Experts of a small language model.
Size: 12 layers, width 384.
Experts: 16 experts in each of 12 layers, 160 SwiGLU neurons an expert.
Training: a variant of SOAP for the experts, 330M tokens, 5040 steps.
Below are experts of layer 8 (counted from 0) of a mixture-of-experts language model. Rows are named router (the router's row for the expert), gate (a neuron's input weights, with its number), up (a neuron's input weights, with its number), down (a neuron's output weights, with its number) and show model dimensions 96-191. Each number is 128 + 32 x the weight over its row's rms, rounded and kept within 0 to 255. Numbers have three digits each.
After each expert's rows: "gets" lists some tokens that make up at least twice as much of what it gets as of all text. This comes from a sample of Wikipedia text that the model never trained on. Tokens count by the router's weight.

# expert 7
router:144142160157156161182120144081138142178127073167165113159149114135172102170168100171139143131137074152167107149132136083029145159173134108137198097088165135171155147167158139079129113153108145135126089118115137170138145155131106123093121118100113121181189135136113126182135141132172128120
gate0:115153150116132195136083077116145152121157152077114145134146143119185156111135223075089121116036105164121155132110159156081165143090128063109138120156130052110144130134162105107158092125120105128139103161126138131095112093153127157093137138161140117113108131099130130114127137144168167159
up0:151107113144122129157141067116142194140170139159131100070155149074142131095183150129110154091112128121147117125108148115075143130104128102132097078068078056138160116129163069144142121105129094148127123158145123160143080117119172152118112134176086156127133091130164137093099101154075155131
down0:116117108115142200080154100179088118117085164140122147118142086086108141100083154154133060135152139165106038111159113074091144156119123110162136117095169159139168119087093095154097153163125136131100093180095124118148104134099130114090106130173108210137126150148154115125118098143143142119
gate1:147071093136120168135153105176092090148166117115161157174202175035161123126095102115150104102107127126125099140071167103123129098136212122103126152176102103127156166114125102072091132126131100114157164147139093095170145125094122101113138137121154179140158114117128096168134094158148064125
up1:151106076078142141138123093173090163153085151120200110114154166160182073132126095071125201114138099088101127113161163151112128126156085169154144116099113164135136159116148163204125097169090125098138192147100068096150105090143111130169130154159130125160136160176106129127114170155137080109
down1:126115142122126126167107120134131135102197092128138134171152078149086136076153105148121071101083169100074149093108186108161062127093096119132123135143126021113117140113120042163185135120146154145150135091122155093077120154081042093081108083143146142112068132144055147193129057084064141172
gate2:146106093167104096187119115110062139160133133120183104099112114092150092135143154176113154105143073082146118107061132133073090173140108147126160130133108073110175087131145179147127120153196128032055070153093082076111106134156171119093124103113101168152118154152076092123180053113128085072
up2:098097129114093099153173216117120128176101139155104123121139134075080076098162109160070148128123232170152145167141148109130161159121136081128159118106101148145133147172137100176074152059113152126114128155072090192177124070087098118105180166143096117141093136134153098129132089132146086152
down2:127146141097068105086150130194079133158141100135093096152171148115156146069161133154151103157122120102112119136195066134154149085124146102125140143136076160146190146053141107138147151129091159117108150111148072127118109122124162126072079150120141122078192131158169128159179113136175128114
gate3:141130084173130107163122102139179136126147151116145072084146121135089166147158168146190103148129121142098163167089091061104095094102119091089127140078151161148099120191153196090141097153174156097117183112133143132098185208148110164066053164131132126166186116146144154139145086142165115125
up3:066094041167116070149144115123164150161128118140162023146147104180144134162141133205177105140161086117105105147130125079101129176132082122189127081114194105137158078157165101169071140120148092106106104155100112132112135118182138137127160191145136149182170120125121124157113116150159082098
down3:161160134160162082098107074132104147156205147127115098143146169157128113125096134079137155124152129125164151133079141134111102136085140084123086142124089193133122125106116114164148098134144121117111146108137132194101168244114114067105135103129131103130106103095161133107083116111140128125
gets: " ", "–", " (", "p", " p", " m"

# expert 1
router:172139079148167142124157133166161151195120124123093146142124147071160093130102137153071113124081085087095109100113081125080123167113128081115158094099143087135203136147149069096205129137176166143187167058162115096083136112141219135124151147090133165079166157157100109128113123190141204124
gate0:146131137185145117123086124135119164137110125130189185179102130109085202153146146097092112124161137126172059142132111092109083130096160159157127155086155145113104175161136168136133069170133151124116157127132125151166075118116123160122026129149106101150125098094133149099194150158153123072
up0:136108143161158133153132113129102174151152140078098154087157094130109102126188097133123123112102084152131123184112106166145132128193107145148190133126162122112160143134119129106142079139126130130154109077123095123100165122099121115166153108070093128172195141140127111114145128158149090142
down0:098161106099103143119162104082184099136110175117112130156119132154207152099213103107160133111098191180155128137069112132130153186122158191119121141131077139149150189079170068166144145131132114125161166113065100072118180134074132171159149117083107151051146131097094201156092090113144187148
gate1:142147109144127097155116165144193108134158086089144112154114118189128074199156148156119113134072163142101098060123192122137144129102165104111181132096116191091138168110091119131154134152095083151156131100167124125120111095123134194120157112132159148098087133112088170129180157155149149153
up1:121153131150158158098172093098098137064132127193100161103119171128124180132171066141180081110096086133094159133198115083141076150159131099202108162143122057192161085138153135160095063132132123117152138191096100161184108092088127050180148100165121128124118132147085118154082039062121137138
down1:107159152110201137090120117113136156130155100150137151146135223119101093104139106115126168135117128175098113159132155141131158140113176070117124125162143064161121091198105165146105100117179184161146120154134205141078104126131118179123093164146113206141127131097114098180108147069117086162
gate2:064226183123167144126128076129108141147139089109096082190116076090098115089160107152114169140117162125146095096119150132151183122159132105079083146146163071151107102136181165105100138095132108167111059092125148165136145091156118146201139162123121115114100135151108120144201093180176128178
up2:091112161169227113167075169118125187143127078192123088108163107154132167170132137181141108129133077116113153087131112105145115106105125181129159092137133158108139173086191096136116151134121139137184109106108119173116177079136123134075090123163117152122122160108138160109146108134187156094
down2:105148130111114120119153149177159126090192113104090126179181144094107123155177088136072117071151161089149141096122118124089098134117125140166098133112101190113147171173093094172131099157115123122187138134148080109115193136080129148148052125139156128179127106136182090135142143108109109154
gate3:194167116176136144097112149102148173112061174163118179119106094149113147170119102112139122156100145141191113209130079115170108193167174070197176114130129083102150187160132116106137086149178176129147101103159117116127116136106163141144107072160082115094116191137114138166112120100118129128
up3:155131158101158107078075087119158153150188088192084112151187122110155164112143126162118090107110105135136115118123173119107118138034155168086092150130119106103117119028106150129116092152133096177139120113168164045169127148155126129083136117111120167127095152110096148146144069112118192166
down3:162169119095114109136099131104086128093096146099084108119111164144139137135156135178120119149164063152124103132084128081142072099121118132140131157079148184046106121150100178150168146134128150139046125101099169149131128148097109151090092136107077150173138100138144120115142111151157088170
gets: " the", " a", " new", " his", "ic", " this"

# expert 11
router:093069093112110135155142099129150108159097144123134133144145106103110118192139163087118138157111085102164147149162069124109104107123154170152117154073138150140133086107133138141156070159118087133150098161107158134139114149151136126136118187111116090166151102135193116126185147150164093150
gate0:156077140113129124213090152118094138125172084163147137142153156139081138145134119080128205121110128133175076180139156115159124111096085129106113095178116119139140119156154132177135106168132150065151133170141105078071161129138134130089133134099137177151124117152180143207142051099116155138
up0:137124132144129125138107114116092118135093083085091152094039135088098087092119139111125107081185120124163071114134145067139128173132106132109135063162071153140113142097099147087088151176176151121130176108133074069126116103110167120112129117151156114135153172171171177136128141128104150093
down0:088142089165103152116189149126143143121171139169185129108121135121130133115165156096154109135120162204087134081129161100119104189131123133092150127169109139132136070138122132106141106093094090136127107097095091176159231113176119126120148122058095108169112146106160102113088086118143105161
gate1:137106135082144168070079110130127125129142137117156127124192123084116101090162115103108121131101152172147198150102159106157098133061037066125076187114103150134111111131153142090137135154117096076115156153164160091093135138123179101144162167109114110125124058178087126191115076125167110154
up1:044101159065123148108153142149167174107168209043103092145079128138168140130149126114088138117104150106199197089066139136147071103104114153050052103161194187053169064067132138154186133214097151193120154144139156124089140159125137109154102212081083117103134156110109124130061176138128183126
down1:168110079071135181126118147151151119139090163092092124133169111071104142097176158093160114088143102114102162160132061069160138126193167136133104141082117089112122059138159093121211170164149076104110131162086130131106130125140104130105127142099110114121086105136104105100110080138120086133
gate2:087091141187105133109075107139135142158165138109139108129079162101152119133174122166072130149147147062141108082129126130140057138121166141094181143081107126092183074094092162181123151128133149156121199136155159121070106160129159172182113180204105148110091140169154197121099153095099176166
up2:162153085158110170160137124106183061163086113124147139146080123145115050115130162130122121179121114104103120106113070133142088038120105115165078064137137117142120086130166182080083105128110174175065107156127055189115125082147067144093109207081077154158141124104174141084176112116168048166
down2:112071136133104109113134152115125143115106058139107176133096135115150113119164081137176117137077096171166127086142068155145105110176180162090149163100140147110088161123205081165128107136106168182142149128128142157090168152100147104165149088142103169081119135093157115203090128121142129097
gate3:086178143107069131151104179123130189119160124129117135089126107056214135068151071067169094100144138149109131143120127086175103117129120090132138197059171154130130131124168102120144122174123124150139163072107101052098149144167122111106067128102110161105219091127131104101184064084181158134
up3:103170163147089137115148095114142160108099115103063102124134115129129080126101113148141169143145161136120064143074154083122147149072082152108089151131154111125167079143150161057095140177204125111140108068178101090119150153125139157138120093121136189118136126112121130090110110145161132130
down3:149175155165077175129148186090125132211136107134094154125133125136140167082109099185176159127085154120104168119153094099069149091101209161117159110077182136096130146122185168129136123094118114107106123101165085167169116127151134135064097143028110055154084097114158125130142114109174079097
gets: " ", "0", "9", "3", " October", " time"

# expert 4
router:121081096153141096120157147151105183170106181081053112092085092104165129138148107137123065160127126069123097117081112087175095131123161160126093155080125114107094149157148143111154095141087156088088143036108102119088116063114139169128057161134089121129098147157129165147185108141151157194
gate0:093113102151154156069108142106184135154064138099049140154113117134126127108122134113173088157098112162149086076123097113148077156138115107184114162142072091141112157172105110070100113073158176159172197125098113125088122137117135168139139138126083150161063163188105171120138094102094103163
up0:127063114153187184081152084149112121192098147134056139144099148117109129094151105117142109078079108108136108145126105109165088142102126084117106179102135129151156123100136148091181126117157141187165157122121146094092091117116125181136161088092100111119152110170114139122208125077106123132
down0:112144105126110124190154172119140104125142071141128122134211087156116148124100095144182109164149148126145144118121147144135118112134182110144154074102127092115128134132150128142062150173082069132146045191179093101127185167109148143122105156086160133130066116081181135162120130110195164163
gate1:174135118107103152168104133124062086127124190065119076143095094097124164137171126164134121156098107140116111134132152117111169057094169077145092065120128089102118129090175076120156138118198178097084109153153100149089135127155126128182078155114075090136141150117114183129113152150153171115
up1:128129117083114109069069131145082041123104136098058129128147140120151121127136123137109099102056110164097142134197148124136055110085132133116085116110154112091124114121123090078124206140147137138147122136113142141132112109182122081130105159119108136170178085140131180138071105111117197130
down1:087156076106100146171106085105133100123153143151087132174196119106167119161085136099148081143127154126078126088180121074163161157100087152124102145097090138089106087143107098160085157125074142174146127133118092132132182159118137139114140129122074070126129131110152135062116138093109124096
gate2:144090162106106115128128136145145166180100113145102152112157100168137074161117115163135136126106172102139160138125100045133120149118111178137150152146144120136155173132130159112107110136124098122121190109165123133109102140130063151142148125093129049153093156179109150158137116102139194134
up2:202113142175185067144089167170152161167151135123129129094117112180184183191102121122128074165100118134149125145179125135125131137130102144167148177082098127129118161107135122119091096037084139113127124143145157146122141151100141220137164142082156115123128111147091167105139158154130107167
down2:199140151113122116147126112119151109072174094151135117135134096131129173215119034096125155113075124139198125123126112105163126077097120114110113122137081202135143128156103137120085189094140145163130130101151137161115154151153061095129153136125105113121162083122088123129110104086154165139
gate3:093132200123128165119126181094098139073132115111066122137079099114150164125105116117147160142117160073083083155095129120134146143115118115134157162178149112163112189073163125104162115201052183084060066114126163115118136098090109142166060156110136153138096159149135119084107120150154139153
up3:103148181102128162075090164132068128047143104103068122125113109126144119136107153086124161107122169069113081141096163121116148095102119153129135152180136109156096162102157126119139147201058188060072075148116165088098130103121104134189079136128128149140076160127117111059110146203130140171
down3:139131138149125165088109145121106130076134131129096129137105127115151122094112129132113099094150149126144121115107122112154130155099099104105172123118129172119104135085100117123177139141105144111075088141127129066132145132093120153108151186129133111165082155118113136143135137123085113164
gets: " of", " in", " to", " for", " on", " with"

# expert 14
router:165080139119165109118092102121171164144113149103131120083107132138126150145167134156097148061109085115136131141046121081088122080113126128093136139118120128133146143125159156083087146157144114115165154117127155133143115131126172160131087175113094143203124101142081084165192173132142109158
gate0:127122124092109029053140131115168103147103119156120091119133136129133122129170130129103094140081111109137117094145132097161145131124093081152150127138104133069104104150139182142182124087130133076113123072129119119132150151075134099117133160156126169121172082119077164169093108129113117135
up0:130074072169121097102145135086170108095095116144142073108126095151124121147199118119178107122118143133141114103162181071135084111100135117117142140172136086114125099159135123140112121120087145126099130101097160148153136150136123124144138189144137163120145110092100139118165076076094031129
down0:148181121081083166106166221102128137124116146070146090174212164080107131127137136128111137126117131055105102137049116095129121084124102103140101119146114088123049190139133140113106131166170156151127120126125092127124107097044115105106150133141174060136151040027164135142137149138093106055
gate1:152110157082096104109131134114129056114159073094096118098102108117093138167134094095120107144142159111090094108106183127180174113093118135110122092140190160163098091157151160164155107135198163137145157072128154140121128178168105130166150170097193092105154179122109116198144108052127141100
up1:091153121118099106096152149073157092120091139096185116073188152131144084169128081130048118149184137141100083109092156095162155124161151054102167098141196147103098077185116151149119109122103184111161127097105190096166163089099098111120101099116142169121159127105164164123094059064126201148
down1:174101116154170106128127100128099127103213112140073142097060122205067107076124152064158172085111150155110089136108140128154095118144166133105117151152091121178108110188175115112146137115101122158139126132127147130130075173206135138102125155131130156059112044137148099150148157172128076128
gate2:176113087143100120146124128133166120169129090082065101153132111095155074115164133180166141112167154137146171157105097110121171137096132140140108176122084126151157159078132109157131102116149123104137125132102115128093118110135079094123146090121156052110133092090138163139110063149140097184
up2:146116115119065134103078128171151088182224085096077095187141106126147138061083103134090144090142106113147114123067176122133081093075057135127130153116163132136081141132142119139141114172151097144116134118078093094123051109128145136090162114076170111127157093113132114159131093160067118143
down2:199120113106092180112124109122177158121170154138082057114131159122135159093200132032118147083119132139162103114109103118141116145053136111144143145106182167113115093156097136185154132116167116110137125118053142136180137166123122114081149125147166132170100116126148133156147115089178085090
gate3:115122166114159139093167096122124158137115149071114116132114105147122156140186101184119167107183161085071012093129168104173165098078170114146172158197120176136143095117134162127109129083130089078098175149148110131094165153136176138095102201103122179094166122147039129142192176109145105122
up3:147096097116104077182113118167099177103131076152094119077137162105154135099126137079105101104133079152147155155121107217108075121088113142122164145105121099211088118068143126176056120102135088076119068078184119145155158122089094138134110150111107149163175160122143114113085111073110090191
down3:109106096173090150052149178108146118122127107139160129064099098092115164084113154128162101123059149190123205115112126100181116167150134129088092139140130128124060161092117151084192081106141125150109119129105136099059117077118148104157153117160110133157092160111149079088170123060113187095
gets: "2", " |\n", "\n", "–", "S", " M"

# expert 9
router:187105100164131090145137156139160121173116110132090124144148124113091143140117045174115068134025133117154151141120090206121125175113144102135162129147110120101116135133135092113139106151148122104155146092146145159095170086157202108114098096168102156052098145143172161171115060137135126125
gate0:117097187114205104095217162095220150128126106151120105127126083133178145115157094134139115109151126159085149078050090114136130134112157118071171165089127121178149099119065146130165110139129097113130124099165192113122125118064124116075099101136140122131122181110139149164096124145107097137
up0:073139119118132114119127079091158117102108115135092128140110066074204145113134155146089130148166168159109075157116137096152167126109137176135137143164084142128151141156123097103113108079086133155102083118122144129154094175159091139122084062077072035110088206113132101114126166110124117130
down0:170131102107091088128183068087126109167153174071143151107063057214146180174104136107178127103152094133133082090079212081138099104129119154118121142164141148124065145094164146141116141176127129135139139121141122099057090120110126111157150086145091119091106180141117132209097136133148164117
gate1:096111065204087126102093060137088119106140119158179131102104170124163149116149166128149135147097110131107145196147072119184144128157136102086147161145163113145136102104167164076145144119139113177098173122099128106125186156134170099157138125153158145134125115135135179135082124194130135134
up1:127099182092176090097127168133182084113117138128120090050123035091103073177120098183112100113100061106168092139114113097110102137048148116079109118124064093140116069112136093154069115156108098102103073155161130085134085128187131134093140094119165118175090115149127107155135110152134126112
down1:082175082120131117091100172134150153126156127149137130152158089100143182150142188110181103155157104163154174129170175168108128161156135157112079144147151048175106090087069155113120133113194168142099116133178129121060115092150185115193150037080164140152061114164163079117105144098122132078
gate2:161124183157105075133149112075139139156106084103129157147154144091133118138142126151103120168172098178118094171095152113101097117109118058109138072077118121140100072209106122160108113042165218147068174107154207135166126137100118144124121176133115117107111120172141130139150103182126109107
up2:130130132149179146105067053123116128127116136135163136133110177075131195183131145076078152106117116153124116129105164129105078080146160151101174034150107094047163115178121108112133190115128145110140136121078146121155141178144160091121138142150127165161167142127084165154114130144114146083
down2:102118097104092116077134149136176177085083189151078101141120148105130140107170197112147155084159106177213084075130138119178138221112137125124107145127104051156072134069149208112097115051166178147129114129082097118165137102156125094174115104081124142125143129163119101155133112127107161167
gate3:164103130129165121166124172114158125143121139123115095133101116122133097112143159144096090149186153125112150156117123125085117135147129202150149155129111101146198142120151147100112178115231090107135118145148163163162152079126171160142164198154154152171127141151114182077144138101122126139
up3:174068096120159099085023176148161118141122097061162143125126146113104124184114115142159088169061135139155115159110139107112173141148108098121125105150138230112114151129126154154109093082113119175127150152120104104140105090147110119127115070081157180115087141131124119097157187118152125109
down3:160139171156165078133178130093144081186092146134131117114201117214071122132120113085066172104140120101157102071149143120128153185160093137128154109171109122107119109191150106123106130097086127139126168137126125154155086136094128138110098163187086117122135196156160096139146152155112069119
gets: "|", " the", "-", " The", ".\n\n", "The"

# expert 5
router:132109118074128143140057112119104137115097151150129095131151063122166142117197123106131172120105112123165122148129125137113128087095169138142098125143147100143142123117162152157099115153175102114171137146169157168114146201089093144104095191121096157141159094163090120159135168157187126123
gate0:196131081230143184073160133102163177130203123151099097066106157141180130145101057163099097182083119114102130123082062085098092156132137125138103112132149122127135088073147104112077148095164118108164099104143153155117121201068111105098112177100134170148152103151120131174119124161153118144
up0:113082160084087085154131146131140110086063104155186140188124128156106094119089156087148111102137152146111147105135114133100164132115123129132117139143068177125130160136110156134112164180084174161103146145085070091115198061148101162141175058141176125139099149109116103089170153099150179083
down0:155130124141099108136184084114167127082051208174142123189184096071113133197110102130115111064086101129147167134116152185097108153079143131124168075104152093137138157087079087189055128160060081137120147113176107088120122161049122102146131095163138178146094087123124113098108093128129141130
gate1:142158094127099134104065069095123195102122091112147125103127075130166137120143148122168107162137083108114161123147097184136110150126146150145090128105114165112100110136149155161124132131163056153074127112159098133118147158149082153107168063110095137119133138168113125122126158161160087163
up1:139127139125102095119123129125072191199117135117112165138173113110137119108138127167115133121074178129126100092153094092202087167100151113210126101075162102122155138131165084101167146148148127115132110130138157143124161115101142119089104107181147054123129153134112112102142071206173162119
down1:082120165110168192090157136113100108091197130158090135129147124126167173149109132135094157114095138105135143135113140091146156162104103080174125128174171142068050089115115088146120186119103158133158073099090129104114094141132079123052125112201091148163123154146083091134180155184147133102
gate2:137120145157138106143170161127098127143164089147099154162077118106121090154072099117128173113076091155156095142167117121129136172188110147083106147121113114172143220200154131142078080161086181104116115076112060079147114111137166089121147102131139138114105111180094099108192107147158134103
up2:116108073175108121069136147113153093162021077117054150114096147134187086139178096150125170091143112070131122174123114100127107164129146165103109119138139144126111133149144165051147138125047125173119162096177167113131162111119164148115163083157147095111202142118127141136113154129143145118
down2:140070112162104176103107150133155089125102082155112159105070124101186097154140131120128105094130219174170077123129170136179178136153134118108149122093087091167177137125121100177176127116128120135149101114106147188127099138117093124115108139133074107117146180090098142162145116149154105172
gate3:138102131114136132180120105147140129162163195153095122160133120107126132153137156147136109128161114116141091099096091085123184162092130067111145116127139076185138144100148171106118160140181174052141138167150105149161170138137086131116110130162124124138138073116066091182176131159161151102
up3:096112058147068101083131147103085115091081122109159139061146112128184146140088175128057144115110177122101141153167179124130132074123124130102148109107102130082099117151140133088136177130099116164100156107113174095133094178157159188140162104075131101103135196138096121133140147129090127154
down3:144183138111133178138156145136124095133099103073116110197175155137124139089211058069170176104124085113123164133136079127140112094145127118126148101083094130193109151188151158178151159107079143144110126093112113081144139099143115163160124114103091091096113166142103089136117142144146165135
gets: "1", "9", "2", " to", " in", " ("

# expert 10
router:155098133104165101121087134088138174174145106122100152120092084072160125118158157130147103138102086121159121127110061089180110118110087110079126114111163154147105146110180115101115099184138154135104134138167155110089104128064171178159094176101119139097133133139076133196104127164139142202
gate0:131136160077065137104116082083073129132176146071114081086102108139107125087110123022141166134184113114109138065070146130108107094157147136112082143102137127129078052136081175066145058175183136159103105154130096110108133144113095143184114119092135159156166087098175169158064120125097095170
up0:047087142121169145136086108117140166062134102151096141109136093162152096097128149111122111146053143065098139105158120169116058120108174045088148152137098115112166126143102137103153150101184089117151150107126216146159131165097137145109150083181111080134176099147142120130055138112086144177
down0:133181120151069151122104115194174121089121100143071157100109117105118133079126183074170075120134126075145182099177107119134131173111129149058107112125154144140091112129089137126135080088181149084123152127203119129174186092166129120114138118123093137162088163102156210117145133118126104153
gate1:124121084081161126131142170089122157189095147162154122123080108149094086116160136138178119164167118101097158105103072131184107136115111107082157157140058108117166147094120153135081074108203104118061107102219159160109198134143151137132073154134113138107123155157180102145174070141140123138
up1:111108168134098121169095094197181128115147135186135133125093147159067065196091139164141200147142110140229124108112160079093132117078172119180092106124148127115110103139156123165145166140087096124113128138110111146095061160130132112141167148109130161121142104140079107125129149165158192164
down1:159150147109149091074144091108175220161111119120017120066192175195202102173110115152106165150130132053172111074122087142138086078145086120079129116117116139153143062077124109116146075169155099158143122136117089154209133085145172125122133083094118136134144168167140111067129071104141106099
gate2:100179140131142138097156146146136141143129157144179049092097172203171137152099097134087083173127164112163154086129157108114162166149166020117094127100111059128116126108106144115083126142141145186117117128130115103130126152087164134112099143148124126124114120172116176135164146059102124183
up2:126170149131124167076120124183093128163139170123163054109119133126111104119164126081092120119153101147175141089134151119153117114196133062076134083088152122069115144089127128106058132100091166138087132117174198109124129168127142146115119043190097116160082118106119168141097188133151107168
down2:179043106147144169121146125141099147078100170135091148097156122130121189157133131119152143189099149142161110119103158146113168064102071115160108100141156145076098139121152118134144082034102088107153106102201115059164139143121101104144089143118173123135141171118155202120158113126097117090
gate3:081114078147132106147102131181157123143177174156102158110108145093184112132178108142119196153165127124146135147150104098131130129120140107114144043124144101127104184120146127188133097079180117130131109140185199194138140163125125132123086133107119149112163128148094135148143138110161130149
up3:141125126094123142076145116109151119137084132146145121118161117066091158208144148121182064104146113115139087122157140164112128156162145136129080158097124120135145148118142141055132171204075145116125149105082076067109159090172170124150113108179153148164108114118162115096098120135107170142
down3:078055104062143148125107102073117120172152078128152140093176093184143142091138105151165147176136087100101152106101064142178148069159086118146091176120089166095140144122083143084102054097161133034108184131133104136148184122111173123110121141137111148148133154168126148150127118111150207104
gets: "|", ".\n\n", ".", "-", "\n\n", "=="

# expert 2
router:151141105144137152115090152121155159163116209133078055112114089152130137142187137166162148112102089118089113112111160094105144116129122182177143170104132084102158124123164128124112111133166180086128116122183146127120144160125122133129085137138076162150141112152061185153176135147152123172
gate0:190108137129180140156109146142110062208179149117124142096131104115122118144089042138095122139148187138158138134134143087155066107119114106117111062101171161180109117118122151161163103081066095163145129108131138132088140095071126112185109125108155171083107144109154084137106101155165073104
up0:112154110070148133067136052188069150144101122161123168122174104136140149078113114218091179109144179095154131108086140130131105166146141072185113138090118112125090114176100062132093145062122134222132131114179170141119068121140110234148131099133124161095114148121172140168143128205132178140
down0:133126109106113103141102109102110065202120180122158121154137102085164114147132127159201138124141116130184191097087102125131119168133155094112102122150078143162090175109110131129098106165107091125108088113153127080136101154109057126137142103142140083092124081109162151121137116163120105173
gate1:142125077138105130182143141123131165122127143100124143164081162133136123120077089144115106146165129154131130088081143115084127151133129187128160152118130130106116108168114134073154121079168161125098216088143127134112075117159098125136151156147170177044146140071099151212156137093097139192
up1:093126118131134115115109115110089140147085146143151152141100109109118120055139084086151109131079142162148116114124145120110091115115099138113175110097125115071191109118116109117098132072147201115087114092096131144158111119141107106150217104135152147181166087117083218144143113170120163123
down1:131086127093071099038161147157114115109175126137081092100152152141125111091107161143147115164025168118139153080148131152135136127115104133121128158134115032138161144101088091092127145035115187114118096102108144107170140143126144151135159159145134138122146125084121188183125161153149091148
gate2:130125146110116146139075140144148083156105160154060121159056117131118132089122044097124107122115099090124067118167083118155170206161157105160124123136125145164097165113165090167113104129152144102089139149111161149078122113085137129173100161188150170110076096122159123125104163159137050115
up2:134054129101109163091107155105126109120097160147101082089116125128069103101134089130144169165105075121121080154169095098161116175101134039117123148153100111129086156112175117116128110129116115100108131103132193120105123114147131092066111175123092145146118138107094176104153131134140063166
down2:102124088159147119127086154116084110138162155102105166136133185141098164137120159104116045117098136142156181156157202140171134114142116144100124121153120085099107122120132117135079122156104142056180142125160147165134140150165127172121150093077164164063138115131142088134123118128162145106
gate3:120103177050135126054075131077147127090091191163065087086141107110191152136151120137140113140128136106101058146100122075169088103120082152135089182154139172091092129158158159082133097151179109132102139100183161102094133113118136139108033134072117149101113153103167147160101127145146171076
up3:113146094198146095204136138131114145148179085110181151123138115110090106124157086170108140154135093127112207149121105160122114165120172122110065133099115121182133165109113148126111155108057090125110148080094073131133137160136114150137176114128126128121128200125170127052109134128110105121
down3:084114096121147086169168142134171129152137145126115164176108203108060176129088126173121114185120120161120136148108056181148121149139120095154128134116157086193092142117106157101112161099131166119109099130170120109099111110124091095134158157165143129119107164104132146141128079133212125130
gets: " |", ":", "8", " K", " H", " B"

# expert 13
router:159174081093176152112139173126086128170142158211090112149078123158173161132151080162186093201124128125147143116151076139139144221146141142140160137114096063155155187154154144186165114137148102125138124076157114189082110149083074118133133111088126155108141149144094179177105095151156166130
gate0:105089142086124155124121095081134113163076148104124129119133102119192095111112092183128158180160132060136116147109091133132185190179113160140095109074108093101125172160118116122060136108122165110081158090138175158160113145078110146160110108130137082157176105144120154136124153109132125156
up0:119148121122138165103109139115083166122168143101139119085092117131142161119136057090105088142138196077119159131119129140198125119138116143136095161148111157110172225146149167084094103190127112135110127170115142109119170189121064070196141110091093158168156117086115097164093108095091118153
down0:177094076107143115119100084173143178041064114129141092109151104199156132150067108128158131111177168143171129133172121128098160125082114255164118145126109173090083134107105156111164111144042100120048121139213130125186162215143106081111093087116127118114075073071119115117107121093121136158
gate1:141145149096146151093127160077106081225130117117122178118143112205156158096074138123194152123205114107151135205122092120085109187100122080166134099077140127103079088096145168145169089063102085127110110114083073202100062145151115084115135108081132078087114112099067093171151112120138085127
up1:138077106123136164110119158164066165104104085089136112176139146120081175141112152100176112096157131151129093134123149145101093123125132123117104134132137114141110132183098137128133165117171120106142157118135100167094111205097107125098174101083027140104202141100107107116040154155118177100
down1:105070131119076133136172117102095128127115097063145104110141116085140105132139120097159179055137101118119113144181082151157154159134127154134083121092121098154125124136123120127085131142123133152106102118078158118091124115156073167124148160106148146138080146050120087131071117097083146147
gate2:098107141150128140126147156140115166155171149098033135131101152174113121087111090122173071210106144112103175141116070144143154154124188147088124143141143196121042108154099110139167112136149186144069103059139072136104068050175064143097089051059119107139106122177140115119167164162137146187
up2:117111142094143077089152114103163099119150157075167079119176128089082150179143157126094145039135093143174110155109166108128124100088078100138193142125164098099117151149154124124092088110131104176228137190138170100149157168148197123166104143146130123170127184119111106127125130065137126112
down2:109086081158108183187133095111132078134134096137138143111144127112229165083147143108094059157144151111079095098177131124148145062058136101092115100070100128094173148117146089186101113050118131081104171115099142157135138101147224094127119146064164080111179158101137087167156144164086070093
gate3:164172042155081188174152139147096134108160155105191094151139110114171151116177087142131114171061088160158167153106148093083081154096212133112130096083176129142174098067184149141103119033109124118101103137151150183108156158126131109188104166106100144096138131114067126191164131170146123152
up3:092175115151087189151123187123050136116165060123133162092125092136190116099176046127183089131102102149159131177111156122112120161101214143118124140118160152178151116075159088165114096097112122070140137106070121157114122124070146141161130172087117122126134139154038162132130138171131087073
down3:112174158108121146086143116119093128188110078122139125131129152144155117119157110166198165161146144183073108133083110106152120081128096094141052092103186128096180137106165060134129150098154127087119175128111079164144104066116102098117168090130102078096121149127100106085137161107140088106
gets: " was", " is", " as", "\n", " a", " were"